{
  "n_layer": 9,
  "activation": "swiglu",
  "normalize_top_k": true,
  "shared_expert_gate": true,
  "lr_router": 0.000684,
  "vocab_size": 8192,
  "lr": 0.00605,
  "batch_tokens": [65536, 131072, 262144]
}
Below are experts of layer 6 (counted from 0) of a mixture-of-experts language model. Rows are named router (the router's row for the expert), gate (a neuron's input weights, with its number), up (a neuron's input weights, with its number) and show model dimensions 0-255. Each number is 500 + 50 x the weight over its row's rms, rounded and kept within 0 to 999. Numbers have three digits each.
Before each expert's rows: a language model's description of what the expert responds to. This comes from a sample of Wikipedia text that the model never trained on.

# expert 62
What it handles: Adjectives and adjective endings before nouns, such as small, large, various, political, drug-related, fastest-growing, bacterial.
router:578531424576513545459487522523494403501524512466473528540506536453421543462559448535448487439425576484649572536475517585485512566452473441525574502432499507485524454528331481544438504544489488531481464432506540428435449431514568533442492488509508535535531484557532482473523570471604481490534456421493520523493496519479607494536464494556506478486422462523594511392575566521533544524434476548454512571431528538435476499551497485516526485531496408552497532588513544530518438548536451450503501401480455491515476592455622517496543516505476482561431526376476500537437528518586480498480514482538497512533514402421518582562457516519490352546513568462577507435577503465541450487425585459577531545451543492445531550454636473494446495528496510567474419516491485592511522459525614
gate1:488362548504535492536594515438549496466582546358479469529493406608505536574510558464459557479513411444522529536580463500568449506462398513558487542462449461464530419524468428395471440478434405539505509525380544591514448488556574513543560519477511554515513465467479497557451535415529436554581480478481509456523432476492536542520549466496437452509419515585504570600505461480439526444532525597432550545511494494429614423464568474452545500461539567475482595512467474495495521446524470476469465450537548458458561535464519613594515455516420503390516553577545500505458455571461476545516515554598474480504513453505523535535461482439443484463552441483530429501513521458493467503514538480530515469586492417525595461568523459559462435525487575525564518497512554603484562503454572
up1:516441516513455422507448490483511502621568594566576486526491533489465470468496535543529547501558518458541424479492507422648505472500503529562545475430486531471448517483476508489436503489473495449509569465398614421518574454565399454504487550501407509520622554471448623489494541514516578564435512450437459599562434511507531516511507534438463528438504468523589514569473473466493505513528413545530579521475563524460535531454491503546532478424473504513566568482506504508494426430445518562553493491474576480469466525443465614542549510550482465501492494539510491425565460510570621575536440461562461514517519457510511512509520434468492460496543463364574562556536603590516479545574523549552477417520529450523440558527370493521480552469478579468455450342484543526528492416493549

# expert 46
What it handles: Lowercase syllables opening a word split mid-stem, often verbs, such as wa-it, ru-in, ja-iled, dia-spora, ta-sed.
router:589501504532565471577405452452530542496472478435505561486480418396475535560409497558544424538482457585481393504533432525425578551530494521517512580480484557568485481416496563505438562466553531446436592581546450486536532473608486497498482458537402454431521515505434522444395565447507461536499376496567448494484550438515483497348497536453529480531586484505508500421479418462508460457446489505496514498549497524513504529485533580555540530528460475485530574522505515576506450546462558535512590563564550400551460500471561556495474465446448411547507479569535563468598500523560455537594489531504465501526424524492523511495626452492561543439420496451448507515596445489501532551445554477458539424554519467463548560533463504516510443421531508475489510497539450375515589426556437
gate0:501480471449507579456485487467527429472571490450460498447429562484438464413557411517492566405540549398487499561444511573493496472525502476462511602573477501563501515483444529553501478476608418518494490493478512592538438485471439537562546445542484441455411472574503552534566480489496536557627484419482411586444483603405465467468469501608476530473474438607499508547556479398537520457566506487534456399503569555506459467566420498491429446436553511607536485475516487493481472568509529586486487469511461541520544465514430482433467495369492521414452510489521446522512527533577588542503516530566575506471461484452678486491471493578523611452600441501477452503504550491499483530430416484552531439459546462507446523533522459490452459532520533496550472519495544609493518565518457
up0:482529535571486430566487544526517496574408484548539469486488439540617488569524552503520503480488486548520528385488492414452447473505462477513531453426539544468560539518556455454531502555429621542542457454530546515459544482511590461475408539423457519528558481424516446502533507583536489422428588565493611479523529483511488522526471512415555433542529511462503488493441532557491527595499554497460494571498480476531485477444534461473498499513403483419497447510464583416580543476496433402487494547484534505468502611483511485528548508597498483538477471509522541440481498424414384444514550441443467443554542554609357447472494494458474438615441547483493474418540459572451566417469621566492430534468409522433520490515536501490607538488474446501455530521513483448506423449392555

# expert 18
What it handles: Commas and connectives like and, which, where, now after a noun or route number, often in road and location descriptions.
router:511467479547596513554648588486511390524508536589536478440463547534450537534500471498514463477594416499585509481475492523510461442469511483522546587442486474497506547529414510515480476480518471450527475498536469449429578520463440470428584565418478592497511451473505493497516484525461472504450594451394486544499535506436409514334394524456476492420551490434508480541443549453522491457482605455418513470456422575594447466515468563403552442508517517506428461542492568439521498424532424514532605464516424612576534436521508538381508493454418467519505457486430536555435477390542537527494513460558477531423424593503578521452477523510618502532486543567503583551562485493504442460458504456537457490555475484537487501442459496540459534501497550521489510472501470458539541485397525
gate1:542549494524524473411483481488480443551469516460611555399481396498513581479517415492468576552539478529416451415511530431552447528508511490494475423424544517380495462520501610472465496599415443529557544423478462547440565547425456468501529487524491546488531471512482463421628452569478617533495593553557535485470489521479497441500543622491486451483489443517545435521486480491527528421641516478530571476564518460535542554447519527459608477495523483565446530519499498448551516488532570467425489520509434490567475495556464428562538554496434381482488522535345488437497602521528448538464488503478425592543487581495482497570494464473526498566533467501415559407496447479496534503504605518492597539584448484532481474496561472513512424521469483580525528471543563490502498592465488
up1:488453517513484515493537473484480527445477453497463448595500577484627404502430592505542369501471526481532554465425545579416519501494473479497554537525472469580442490536576404535522474430575491420469535536603564494562442390472498554500476577524559467447529463487490587553387537459506493553451470511427430418508440550456509560472437469529488561515540567494397512489504543499466536499422534595460424458422492470467525451533533448511430486539445491539549456458447494529433514476488484583491454456494461494420551530437517501450557465448525455490483466455622512540484486462495550426542501550506652524444569507418582472482540567504497487487432495480507368619490488536496445457504487532525422466398464500516570523538424543473446516482477537337536539508511463519486487426456501

# expert 2
What it handles: Past and participle endings and verb stems in narrative prose, such as honour-ed, Assum-ed, increasing, led, selected, asks.
router:554517522478556453482424514615465469479424567540539449489455463567518455434559468483565530473409500445585508437469507455562385520445530490572506495567424480422474457521433428512526540600447551560481426558471504465492443506532532527558510527522505484473561575477535550392531502424534501406512412441458626489483499500589489521546496478496526650466549538522584573501574507462524494506470476493505464446499466528451430425544547546560588476440474477540578551524504534476517444469511438510481525443498474563505534493493571549596492506508517490488468489441523498477456468562516536481470459542575499501504525465480560533478470435482471474530430431485565453388575523419431464453463505464509539549569497443394386587524635393517500567498443493543483358504431559482458525412533470
gate1:471515558452549477379513488463452425492502438560495435550522436503466505495582493420511537468592492473488492513575437471430385458484469458537505466543630610584461549433584515462534527551463496520501499553486482561505485458596538478446518435478481542486524457453480438482555383491558418535511438497493560498503540466487564530512584486431530501442497550558433478545523435485482502495471508572487504488541465448444623469478570569638509498500452591578549541575539537526494478430460484492542532519507520521515631513488552492438474528436502420522520501472532500500501452502499611582434471463481411500492576508517500459441379530444515520480445500500534397466563457533598545421465547344465480431585505403556542486462508508495543577509473563556444463467473412467503485424534469
up1:531439422486418549499463505476571594515504500456497537445439586547512539432453522537489423497427450509498417496448428512604607470511478518480447530480486482463585503501427492472428508466506418482426527528583530401480499580454539482530474553481532441570522555552446595486441563533460548399536590510504512534442514510493452436471459527588533461518451434451545525482351551512499530495498517459521425510442473573522381550579461472391470570524504447405442519366525508498494548539519537456511482534533543512473459488492461523573524565475493531435513526511521510548501577551526402457562476585493549539471457495558519534482587486500550496510492413515461559544450579529452460542539476598539500539491488543547503414549436480420459414481514594442600604582558569519501442549520452

# expert 43
What it handles: Decimal digits inside geographic coordinates like 41.342083°N, plus derivational suffixes such as ization, ing, ology and table pipes.
router:494456503571442430554448431473494481473490437478426461431594609551536464516536555552539487489461453454580513503461507587582440451535527509538553433474468440531473535560464482456565475475549467427560602476434595420484465451497539553547483468647520524474530522538542415533429512541444490469544472488477438517511472492487442502521534500507566458518508509478467516478394610495400536490452464507461534500525444552520534533491621479494529486455488522545469530381467443505395458486463513442520492537635462460529462439524497459572528388483514433411537530541442535510424479480528516559522548478549382469529568457395462474538406512398502430468412486463524428547441494432514520454435572506517572462549489578480402421465440561478569501537452543494487465491449540492542501520585583
gate0:538454507509463497539652414491560546538520584561441596616502492520455540603560583436495470479510428449436390445518575509440476443485491523597492567495450480559484577487407450530513537533435493499483523557446458424489467466487576457504490528482594490528583571523477432563445420614573601481598624538445451515520473440596481515445570491416481484580598581516556382524436428407502500474476531531480453509573488556563483463541415484512471408572500512452459476436477477485514454508439520513517456528457460469534512416476578519505468485511547456485484497506528533551471492471491502449481491464512516616360357523510508489511472462480484545526494585438494485496484520555452517490477481479512530488531526529524459552444471426489438466532481474479550519527514532513394479487473532
up0:533541476504498500469452481497400417420435495514554478562501501472489462484527511494527455512473431543537413399535494503541519531556480472459394545521451529492535549425535403440503554486622466486484523516544498555508468502495405549507400479522499528463473502582497560496550618407480441512443422429588429457520466469391460538510460502543546400490441447450472469558525492516513542536500391463488637502558555497515412464428513452469507523490435488539513425529446524439556542455562453600431571527459567483406429494543551491451564484491489490527465477433566436505483489590524484522508454618586497499550620542404527442525513476446542402517489508492466463550520506542436509477593562529507504566518357522477493471532507653529528558472490496461552461474539457460542568487517550

# expert 12
What it handles: Digits inside table cells, dates and coordinates, column-separating pipes in table headers, and place or title words like County, Pradesh, III.
router:486539509569475507531504448468498440515584411555460477504516513451483482469556493473452543540494574482570390459486500612545453533568572482584496472512455470515504528474523481477488509468514514527400495439478552453532545433476586613566383547578594603535515503546495487462544560496486527511551471537461507450415518493454472511427490462478404488501475517482531518541491565477492525500486463575479500592491506504519570558571524450529469401479555459566438505524417468452470480491481423455513557492491496441429540400443561491422435348571430458496470406562562497514502493512506493485467512577542604585559545527438430416435421570477458397542555578416440424542514466447465549438481499465598480589439474521523448441495494558580433471434463531488492504426547449471588467474445556
gate0:493547410481512533527644558482553502401470474499512514333507481488561442519578451503417466415567535505603470476497402532481503470550477574506530516522566520385497636479484545456481520588497599505510508461394515505428536465579526498506486542479582442540525525472578501518509469591490621402478338518511521485449492493522456534508485510439526565567478399529438506481527517516468398480478360533435500463470522498564554473478514579548482509489496457442480408517443521464470384409490501504465523451480519502411479475421514532512405491483525478510530488500605533498543524540460524501471479453535505493412565524529457466553482463444545566551566435489472540592488532489559496447529466512463467545422490506459503455558504569555439418458454388507478554478555487475495502513524535
up0:508558417547525511554630479490510461486497459487556547324538441498504429495595495552451474426555496480543460482476388540481495473584481569522545473525571479385523545460474499502477528566493588443532498459424505484433536506566520511482493473433527434606502522462575466499489431590480572448484371522519571479462471505490507538583496481402518526561503468507511433500522644544451480450451372521485542448486504528534606480605525561590479491452530508498499463455488509497479456445532435517469482491471509511412470443486511579512480513436589498499595493518543477546563484544448505498487520479471465514429590536530500399574454475503548452468662388487458592591508527479549512469524488428496483531430445442478490467563559578525440448494509442469537592508566508506459505476494492

# expert 15
What it handles: The space token opening a cell in pipe-delimited tables, mostly sports scores, standings and results, before numbers or team names.
router:439561537495482527570447486497486491556522545539498601426483537427582537478511529534555446526477600536480563408558407520391516445568563501426451410546572462524467413519465483480537533566465450477537542458555532534488480519482379476518511459364496436532454445571534480573587521515448425556455544577457487460504455550465417454503458552526572485538567494500485548502554464537566548444596574566516503498573553597536489568456547547497449563492461572504530492481601444529548518539469443560431486465468508573588467453555400435465520538543438501490569431532484453492581481505519562503558503516419496570572480609512507438563491413597459462515570457527516515485482511485495446497465528557548520610495481539516484530577448516467541542540385567487444557438512529488435457445478502
gate1:602519444567528451448431499485552486505528510470496559593484483444576589533533550492500511494543463604497529381524481498385591469485605447446450363493590464550411498490458451509455469460455530456458477433468466498508496508479460451461466530501477466466581541430499449503453452494579490485418480495436517474518428530503488601506554510492585551561504504540507507478569513454469515475465602498479484547399576545513522509498504483460542505488519492494367397456469500491563501446484464389633484539526523541468494566554504465533387417462470455491440513462626474571453423537466469386520528551423628591492420431468576543479497575464513515505593530461500439570489498475429529436500453463507523539456495523586554425510475441554473453532459519538523524589483478538529514483519463
up1:516467512448491573562548457476470448554528554579576409478521478561449411549481455445495442525470501448479411567514597478571409582470434511514503536477400492482574546529514529455570504549493461524505583539560555500517526491505514583504512498454501491486507478593445598464524468499467488560564601501600551532532548504472502486463493507532444422441493486427508503539413453527512556548530468447457506472659390427547487510520493486525471509544459520461527595588511482540491459473521508573429497423440480454494512459435573550487588492553537536526464522485341533489530619470537494528486452511561390454497544546532455526558473421568489487575345524540450492449576502478532443536465522451463564470545487472377418529497548536502491443438483434471478485378539500493527537505490593

# expert 44
What it handles: Inner vowel or short letter pieces within words and foreign names, such as to-a-st, he-a-thland, Swe-e-ney, rose-a, Continu-o.
router:480563457464386529519447412485534521514443604364508470538535479457467467521559527560538498429509506521469343550473446468483498469504467514534465514420480474581506479483539547524508522388460438437386435526497496538532394462463489420560549433622479415539495513474481651502503535515465478487585441514411491530453514479382474541535416489368557535463561566481491565525425441499475494377480497436557486485569452471486537550494503528548492525542541502509438513483531532532477481503553568570409510478554471504422491479463426462623547482524470527525489493531491446536477503502503483399442519537470494517437485485449504452494537540460502528462577584533479504431435480465546484444459484504454501357570503445493510469490476531545472513515447562470517481450382581504434446615443499
gate1:510541482397456580496493507471540463484508466452552622491456502557493534638510547575480531470477551522424459445506459471527413512485559506555452474451556427395566564549473489445506550492442514478558509617481597551522462448537402487478517495592532498534495478488556420415544476449530558529587502429473555541446611484541533446612494523452444522448478572487466602467559535466446459511441466509572539414470477535518514479595509497502542458504585519548507457484591480557500529479513500503549425468442510512443485452440515493560405497472463471482430517549458477453458536486489530489354436484403523481541572478568526492577568604529461557514425546504467530391467515579545474481513435564503526390463447463493403454551438427504482570535484493486554567548445548538504557483451449
up1:501508471586479454600576437477419479408489546547478399533543554505494455489458474569517389485584450507561484467471480482504501516483509477506456417393511503511438519485549378489536460569419566436496414467512473540431545494443588543515427411487489465516485465529382485526516485551532577477468510623490516476422475509465546519562532488504453575530503474477442510465401513563491542483447456500492470482426570517530473538499591483529539474565426511470478540576440624594467501486473509418509490558597450520515455485431464527454630546496544530556502424443503579534462412527534488468535514527514550528455427583370415433404424497550479390480537511496520430560597546473475489551470550434507513485580461523411569514477531477511428510430457542519481542499528487494497445578501480

# expert 23
What it handles: Single digits and symbols in geographic coordinates, time zones and numeric tables, such as the 9 before °E, ″ marks, and UTC+3.
router:474416524519503446527530513543537545475461534415554525586567450529578452477508524450509575601463509412583446510388528411501467415418457517389437379502526450561472625508491443462468557354508476460485405533441487514569575408459430550558430443508435575435513523467489548541587466535563488541491591484566503500474559459494468495490496486476519524549477450595466483474470557549501492521430497540527507531564490456631472461437551503418456540554360561445542516469463489520527515534529520442431528442506431502563435514496600461478462432443469485501604420601568527437492543549510534509519530495430532525477552573485514487495543467467471473474481522417527459509509565493529528434517466483527536487557473522592464430507450584481432525490552537498528540547577486558466530535474455
gate0:537575529428469479501480542557417537405509490583539505462499471467499518496469430515478501518628548559506538546422548491525518489463482578433496508480493559511520562541437496572524435472432492530571487451484506543473410436477453568447439414454448514437553565533491542460580518523568544569535504522439506573464487426588537532533464484496492495528497566612591519563519528545578489540507502619479473531512527507526448395441585448497394552580512613599591550513528497584501502455492565553488463469518525538513485504519523413559541478550506454568432446473408501570428464471439532537593519527533525495492486511537512468502606401477407438466513541489615528456543516503640522548593467446483496416502468489541520509501534505424558568515482519554576380446493515393518512528513501
up0:512526515471471505478485534529428545395510490565543484505514456501488546506504401554479527471619502568486557587430591464519523521459498557430488495488483542544512531507443492592539464517442476521539473533503547573512368429513423575499433395511467483438487566566551518423599480528541567468568523558455541544457447465549585559586491501478486483483517550584570493510552464543560522525525492581516505517499520481501485382458577481526417556542559607591597531513506496561504507441493556581486456476529547461497525548504508467575516475545515427563450467496462537554474485465435566552556510550591495464475527496545613503458668450468410444483490506485590517448529575472630538589595439409501488426500497466571541510517507499415553520530530518545597431493509505424493524543522522

# expert 1
What it handles: Leading digits of four-digit years, especially 1, 8, 9 after "in", "c." or a birth date, as 1473, 1824, 1930s.
router:553534499499528472513479560458538564421496411520508441440451396556591473514483552437501466569502472460492509491625526488554485422601454493461484559492476455514521558534467551508376470374558564509478565465526473528510599508508482501563509487509527428476501495504518481575393529509509545451410459523513507526473543457615410543540404551544493436489451408505470552508550395516563566444512488425421538489448556446532506551538473533523513567539503370546416461500468544470579544452451494456475587497450441533481406536475437570479561491467483489442476406447458538535593549508478472560471566519548531490553525542504516532523514471476560464574463459501476485489597445537545465501526475471533491531533545493521556490548504459495421536299438478471491552541404549564450405541553537
gate8:476530455540526492432561501490467461544539485560441521615477535470461540489488527465486546504470492523528473491496479539445456444540535466550507457599510500480465475482503437461555465563489436503513414576603653456482503448570474508513547612502453534489510450467513495529495479577478440511543547492501498604517560570446496434503481523494494472513454482496449420494613528513499394471433498572548489471541527518475481544526473628478452430605530526487520642462500377438434494485521463579472505506515390492551494437524505455552500478529448541549566529515530504461496523504503421576601426496441546481444474470508519498397450486452540493449583501499519491591475401514411575440528531435498587536416363518385492590457455593523603436503508549564502490523542526456614481560531522
up8:548474588487497480578431429575469503510431507485556501355531481512500485467469444598488430489579540447549548504521589526501503571459474529486513506427460529492473466492475504547529559488519587459550562389409418515487480503486560496473470440422520535516468579522527521459511521429501528526510496472460547420506432441498528521522589448473467540419562541548578611450432512496558580492516537463466484502406472505470470442527559378499496509481451551467521347481431566534514515514493517450489482575467570512470513619511483535536555551390583395492511438544485472542510471412513570489467616597540479546492541499517511506598522504536444546507401514496552471484450593489545456576413480545505482417618564513582528446491557407441468549486499541462491527431519450548427521452500472

# expert 60
What it handles: Middle stems of long Latinate words after prefixes like dis, comp, imp, inex, as in inexcusable, reinsurance, commented.
router:636557451507515471551342500493513479432482461521425583519489445485486534526420489492413469466565495532461460549430549508513454510497539566521506565539441630490589515518521449455553485552467463554478479540479524443564459491577566530590485513451445419484514471448624478540520422450419439426470431498472543548516478573564518545444477486453556426462577573499534527474576490468464469498523569471528515518572501443556475547497447514576519531499520550516541503472503456583491487387542537526529593496447594549496457554513492532357427429478638425416430512499546541417502481451437495554459482544566482498501481528531578527511494449467445446492455431424470473447533554520532542554479507476550485509579523409548495504548507415451600510426530518447468512518447503447435544518495610
gate0:517511464547484525509393537446353540479543527565514402530557454566460510502507498491510529546496544475455530493490529453509503457521495506454552452490496525488514483425601519585466565541453511496445507567453466507550595482541465562454466436533520396502516500411464509465511524499527465514426464421445507502511537436504496521437498432405515514497422409441511435540530475470425405554419505454566453520580498406544561486445473505464631579543527545546479556492442490442645503446495517476532460401501564530592479516505583542449488510478467464519527528444520545516480573573518582540643548506439456527559547496457553521446479501502538495552481405536431470471570460498562530520511584523456476565559547500525546482514443484484514491490593368481615489596432437439442503608555424
up0:547468494519590496527523534489493495592450526523524581486435514392676530457462572481499478536524494534527452454462505482465460640552489388511505533485507383497467474556432454424503490504515577474453494483571554465503463524545479476534439495476583563545486482422526457583511562455450503506536470552504433542431553566468505503580468440487465496495453540523615578497523512515519523461523449530440555493413464594470498512462550463431449424445415441593525492571613489538505480466559524564540583547454475507436497487496331561566472515439553573483517484593458486508502450439464472440453531522591532532462577568513486450585553475593438547476511581434543532556425503450389447533446472475440496495467479572443476496467542507564468523450469531491502497448443506516562572515433496

# expert 61
What it handles: Adjective stems and suffixes forming descriptive words, especially ly, ous, ful, as in critically, significant, privately, likely.
router:448468473548403601447513438441475519530648462467517458527503508578472515487509486492452484471495466515525592491487431463436534562502540521543465552505415584472553417463444498525532590614473485525470487620429493533508458438521484385520543485494521554474561460542491543478506493517471470502477560537506544588431509557468562591472505428532509443484485520500490532446552544528419473463377480486548488455545564494512376491505592488459443580532451520418528526491502508559468439614481446498503579425536511498566512583407489517541513486450444485594490566383498510504555584519572404482475513480581519553539550446459582509567510467528539403525484499452450519432428605510540518481502473444563474475470505446539448517463489527587567548510493497533548470528484489578360537541482628
gate1:510513481458457424433507496459431532551547423509457433583531430559493447560565571438521427490424405518512476549542578582421502504505573501530472530526457538497520525413535517493526553518513494510520437600555602446530564409478543480557524457509579480525483473488452524522541456561503463551518517477488491558496473501500514533564539507492515469469495577551556520471530518518473451528463477516469500539516466496488538473458548436573523580575510571556386585569503548524426439437435500453601535501624591506539501507531581505535523497496482446549381534460521569474563450547497433451571537511468451563575498450439563588592498477568569526541437508512520464476509499535587633589486547382499585408576539591527497521491463585468536474480410384488527436456476516516445429581519471
up1:437514499571592499588581416480518456514464508528531628464500504445591444504576488499490542497487543562431488508480487508484475558542430529531518546543409430558547577565516486537549416472535459480529388460434502528460429578509521559469468550584461526528551544469468529565455443505441403487595500534530553403440495500505436517490538488499461507531382468514475516569467478499471640443476528522467521517470554515483524591496379477568505504508402546588575462439462499533518467555597500501498625485421508470493453503460427466471394494508517505466504526608458481574457630518463518434455396556538512457420500522439535531489546481445486456482454409503539478490437473362543508526471486515465441488501521557506478547518549430492463563516419483557511440525470509442457494522474631

# expert 17
What it handles: Month names in dates, usually after a day number or On, such as 22 Oct 2021, 8 November 1940, plus commas after the day.
router:488519492627527506527523476521491541446503504527468431492537514532480524646508497555497553472495383497509503431530547450472552517459481472595375520504573442432551408554539532543473494513391566440424528532546472486500488508508583527560441515632428473603475416529494536533517481498473567490507540520517438510495516547476556538543535559571504483558484539526546478514508593406483547471488485521491579557471493496455515506565528543426468575514513490438463578500523423446479397492546444466560469454475494435578460517528404536409565522495445514467428585462452468478521424536494557500516461485542508522507544432516409481413457591563597532407505548526401421493402426479393488527491527494443395470516564532593533492599460459539487431577479475452485502471483516523508539489615439
gate0:526518538445518491503543466530504517545458468415445403516539415464441570568454453513507471539505459512568499524483443520487401564518627578491424528446515494550512534474485534527551439525493487462481478504452550514464463489477447520590471401499416572485514502473513543515486470497429541487551519548448519438521453550474514509465631455461531524477451429495551528538483494505570447533518538442503464456565572463473548513481354488435514459434478473482533610517510419494495444492524545576498535555503531498599448526483525587530475431569512479457473491487522559465499513450501510566581473491565531427477469524471501496462474451526459500479484459548485535545579368478514437582508488444459547392587549393503527461510447556515642434474524439444564562524528376604439534492399302
up0:484567539521539448545449448525491531508456460529510502586506412565526547584571531555525519580542468468479430474573529461469510512503490594541356509495649510483507497458471557513547485504411539551462524549543507492493534517444488482511410477480417563539472522471581549495496457520511563468537511561528489480528497629482524517524499492495458576556476450451589536490550442415548440430457572468609574508502552516507486460483399508493451558497558483451551572453467469474536487576463599561552492606556437431535564496458571541513467482425490423473460459460554448443483502480501604484543431548503484511528462489448537440416496515501485518468485451458504498540423432446472506600531524504511473428636391393498492569410454447616539514433518505463566554533465474581475589443538428

# expert 56
What it handles: Nouns naming activities, processes or events, often after the or a, such as research, development, strike, win, training, market, spectrum.
router:553547435432594559501410422637468453470477328527472515533543543441473549477429457487538396421384489467552482542516564480596460536433499400522498554473477566450560580531405489523475488491476484471609492397556540425464432503494500518515492498381494430495502444487497498471486503481551419495542428561504482528498468475525588495526516480527596449549481595528585547531552472460549524500465510524440440549488500522488553428545455451579515532487558550533617507466539531478466473486509479572399548672536558565509473532489516514470478522501582443444545405462533475468545510408478470524466457556538438549572484407521530566495536459494555503480467482459502483471609508481487437538500598495527521523581418499475477476447521469496611513522534509518525533502472552517532533444542522
gate1:491465510471498492527497414456447453488398495538509560493609424568359528562499541522472494482502559438415606541457506497481560444488518495506484460446491536549558443510536427537518499519461538550514456556531494566500549492533553432477518510505535439537447518543572379551473513486463514449465517553520491517486556462552567403542574546521598384427459499456490515536451539496483453496466498490543423512473414545520501519486449498612503556485547505516461533474525507557566532411533519453497462543527520482436410489596415491380584395529484621527551534446410443413471553484514506527454525544511486481501432542561496485529489489574462548560479448460505375518614453362466463551484482530395549460527509493474480401481444469470538591574523464424517504494474415553496590573506556
up1:498471473441525525482469435443418458515389460526522540507607406571431505580483554570461492477505549474425579567497501491468521435492491501533505412417444529543551444495489461550522480552469503476515451519551485539526512521570543435498485510515540379514452508524600439531444506512508492416456473552493448493522580479562557399535593527512631353477444512489523474511519473492466477461495542475507426492501407564499507461529462529541487559451553548503499526488543501551531470395533510487496431554557562495454501479535438526401568431545519589503542545453421450424494588520498576574477472592531518476520458498518515503474524506571443461574437457458480375519617461337465468558474440563450538489533466457486454384498443471490542574594494511428527510481493464542502620556543507

# expert 10
What it handles: Early pieces inside words after a first fragment, such as Lo-y-ola, In-st-ant; also ordinal th and the words early and late before century.
router:464479545492522602468488594506458487457613603537519446466471424459635419493472542485529523512537439523454502519463505464606495466562473565444576567532416457498510522553506478423525456502459501477487450599576487513593509501467439395586524413601505492502405496432548520522510445513566559579445460509476506529477442436513594492547471525437544470431448480515538472528549552486474529365545565514615532460547518469544526432520489502559485519501507530560438463426390459492474507471487492474439542460464449452529553579504497522546434567459435549496452425434464515559455552404394548534459435414406451547354555486477456463448480482491502500543502481479488536352517509526492452497456492475479488476494619495557439489540505526487500569519502544461486446520415488500548520458553470
gate0:528399550504616492460417531509537520400546443418528494477447522568499525539481537560462556506522536559513546542482503520562569522461520504542524537497432551543523533485501419495444528630504514444519474528490541443473477453431589407500490514520485420517518579410540510470528452511504473517439454496540601532430463542533568440499567471542577489469462465526515472573513525431504497442477490528556496473495533583535567482497434589499691482523451501589491548512508460557572474511566538429454514477542474508452418462533471502437426526544470520545490497485543548443538590500540432571430430475493486567448539533439532578426413476519513490533444485379521485463620461581540433496498461482576548494488576514582419438469498540378579530560558449470516500552488509473511643540563560
up0:537552470497424549507534445460468444526530584536517525525576432481538454477502458469551405408438430471445455410525526510499424481597432486529482502480517473424412562527472537501569424340560465486541510533504541443532508543562418511561527526590522518511484432540513496460504578499529550545514615513443481491526511478439459599530402502441440514435480538492495483480490514493438587488507432432521571569473462451477480481542565404571352551507577527474459471529465578393511553499499481563542476476474588462531543574469491550536604501459506473451495552527511487523480474470447592498551555533540498489529554408527495427547574481496493512557592475602444476532414553362433559532504491492414486428536482407459531519554444518569494474480451479583546457486476424526468454516444525

# expert 25
What it handles: Full stops closing sentences, plus ")." and quote-closing marks, colons, dashes and clause-linking but, although, though.
router:484459464519485549488530509511579541541517515434431518512483524620504533470465489482524423567605400479438615373410514442518532498510527550501552486482556507515575547412343457495477557517489433491544570503492397479491533563525582486455556581536508424519563549520538557503482584474444508408550479488585513536477506474450511455449410485512541488546528503424589492468494516469522481444484598459468438470442429569509567486519535491532498516488454509503475423510442512511504486418553409486517636571489441557505557517478472501510509535507599562491492530479494524502376548437450477448501540457516547477415432502444513520463422450539632562526481486549544509518408502577469457405491474377522431497461479603477532630526572490437568487524532530536513502503495499449551501472566552
gate1:545443476505444492516485439454520505477452478488593572511439575455508474542471544376495566502522425482502480539568487475604533476486497437514671489506473473515434449594462529483583421479536484511373504511530538555447532555483549542429404532537574503459453495479571494495442522451479492466500512521501485616503556549466458430552488502510534545497504462444472530447560541534481581420572520488526514475506494528512555408459485499553451469540547475521498513473501530483558441529582543502428506540496465566553486551492497550505468482494493477465518523514466456394579443479481534508510458499339519435474462543500439460513435478589499575449532455525459362522530539612561566522445584492611425630578456630600515519510535573497487435506493441516550504535493482464505394406579534
up1:525532573481569496462480514540445461485521536500424433518538486562478580473508405630479412464462529539500529490419482580458488570458524518493378522525508557456582586435515499525375564550460525542595535440492465448571455404521457495541552462464460473491507505546429548557541471573513538522470525510497511459511467458558510590476551535502422476516472500589517485593436418515530448587474488484534475562488562502489469537544493489406575534470443540534539493494486419473424581492442521520557463447534556469446450513545522446450575554514524442507420491445472511570452548528551447506515554488578414509503474472550573544519553505390495495580430501455522557434509468440444479493512524521453594387432586399438464409525494502522563548488443522472454522450529559460453578610362454

# expert 33
What it handles: Digits in identifiers, postal codes, model numbers and formulas, plus unit tokens like mm, km, sq, GB, MHz.
router:544461515542492563474519497471480470476446559595514467495487467543515483480535462537466571573521421517448490540530607596503428433445481510562469415584578511525552449504549498513551432495455502497516439520616510474514564505509514446452483550473528551579556392575558456592473409583494456525393640431530515555582469478576489526524443499466459474512549451479438451561517572543495536500535552554505417472515405574504572589544585526501589495476428514472495564533446541500522481504488483556505495549567408519488452525496502475556539435513457472554587420540507496512490515472575482413489493524468538524435414629514587510507481481528557445492606488497510452598509445519506541534522509518549527504534380582496502400394543508472455434358515542525468476456506540467540455493411511
gate1:545477513453436522488510494499498451436586481472497554483583509509386450504533480537514478494618483483467557493445602494451508508437544488439521520486545482575539487580540494478461452505461457442476603551452521530534463499497436632404382390523568434517536507506542492480436491515419507371458543479459564562477472551580565492480433404580530491503518577394555395455480544502491593512508480510617404434506479472585483429508584464413492542413541525375532536501470421517538488479523465584504466476475432527546541454547540539600536473573596544425483504587522510456395452470530454442496509476499583538512522502428491505559487483536498421425521453498538506538467539447545582532553499468455462556475469534519463526482581470496463453532566521507459508543509439567455536497452421
up1:529465547549469454479514486519513420523451487580433563493509531503410560504554519544520476498595453531448493452518423524470470451408455514497531577524453441567557508570524487500462481492395548476464471409489562434438474506451561505432417441457554543548552501436445412589533466511463546464382547432493493550573510567615452526436491495432468436437453501432539483551530537602536503434496491445533470477546462479561477494482541562558503592475500601405456437463464493536535465625391561488519482477468436559564456466488543459464488515537531530483491430493473503418546495484556466488461483488526598564556447530505465549572490499592562469497487452517532457551535503436418415488426570429469464573607519492416484576422500488471550478448500481546496512477480459671523489418572491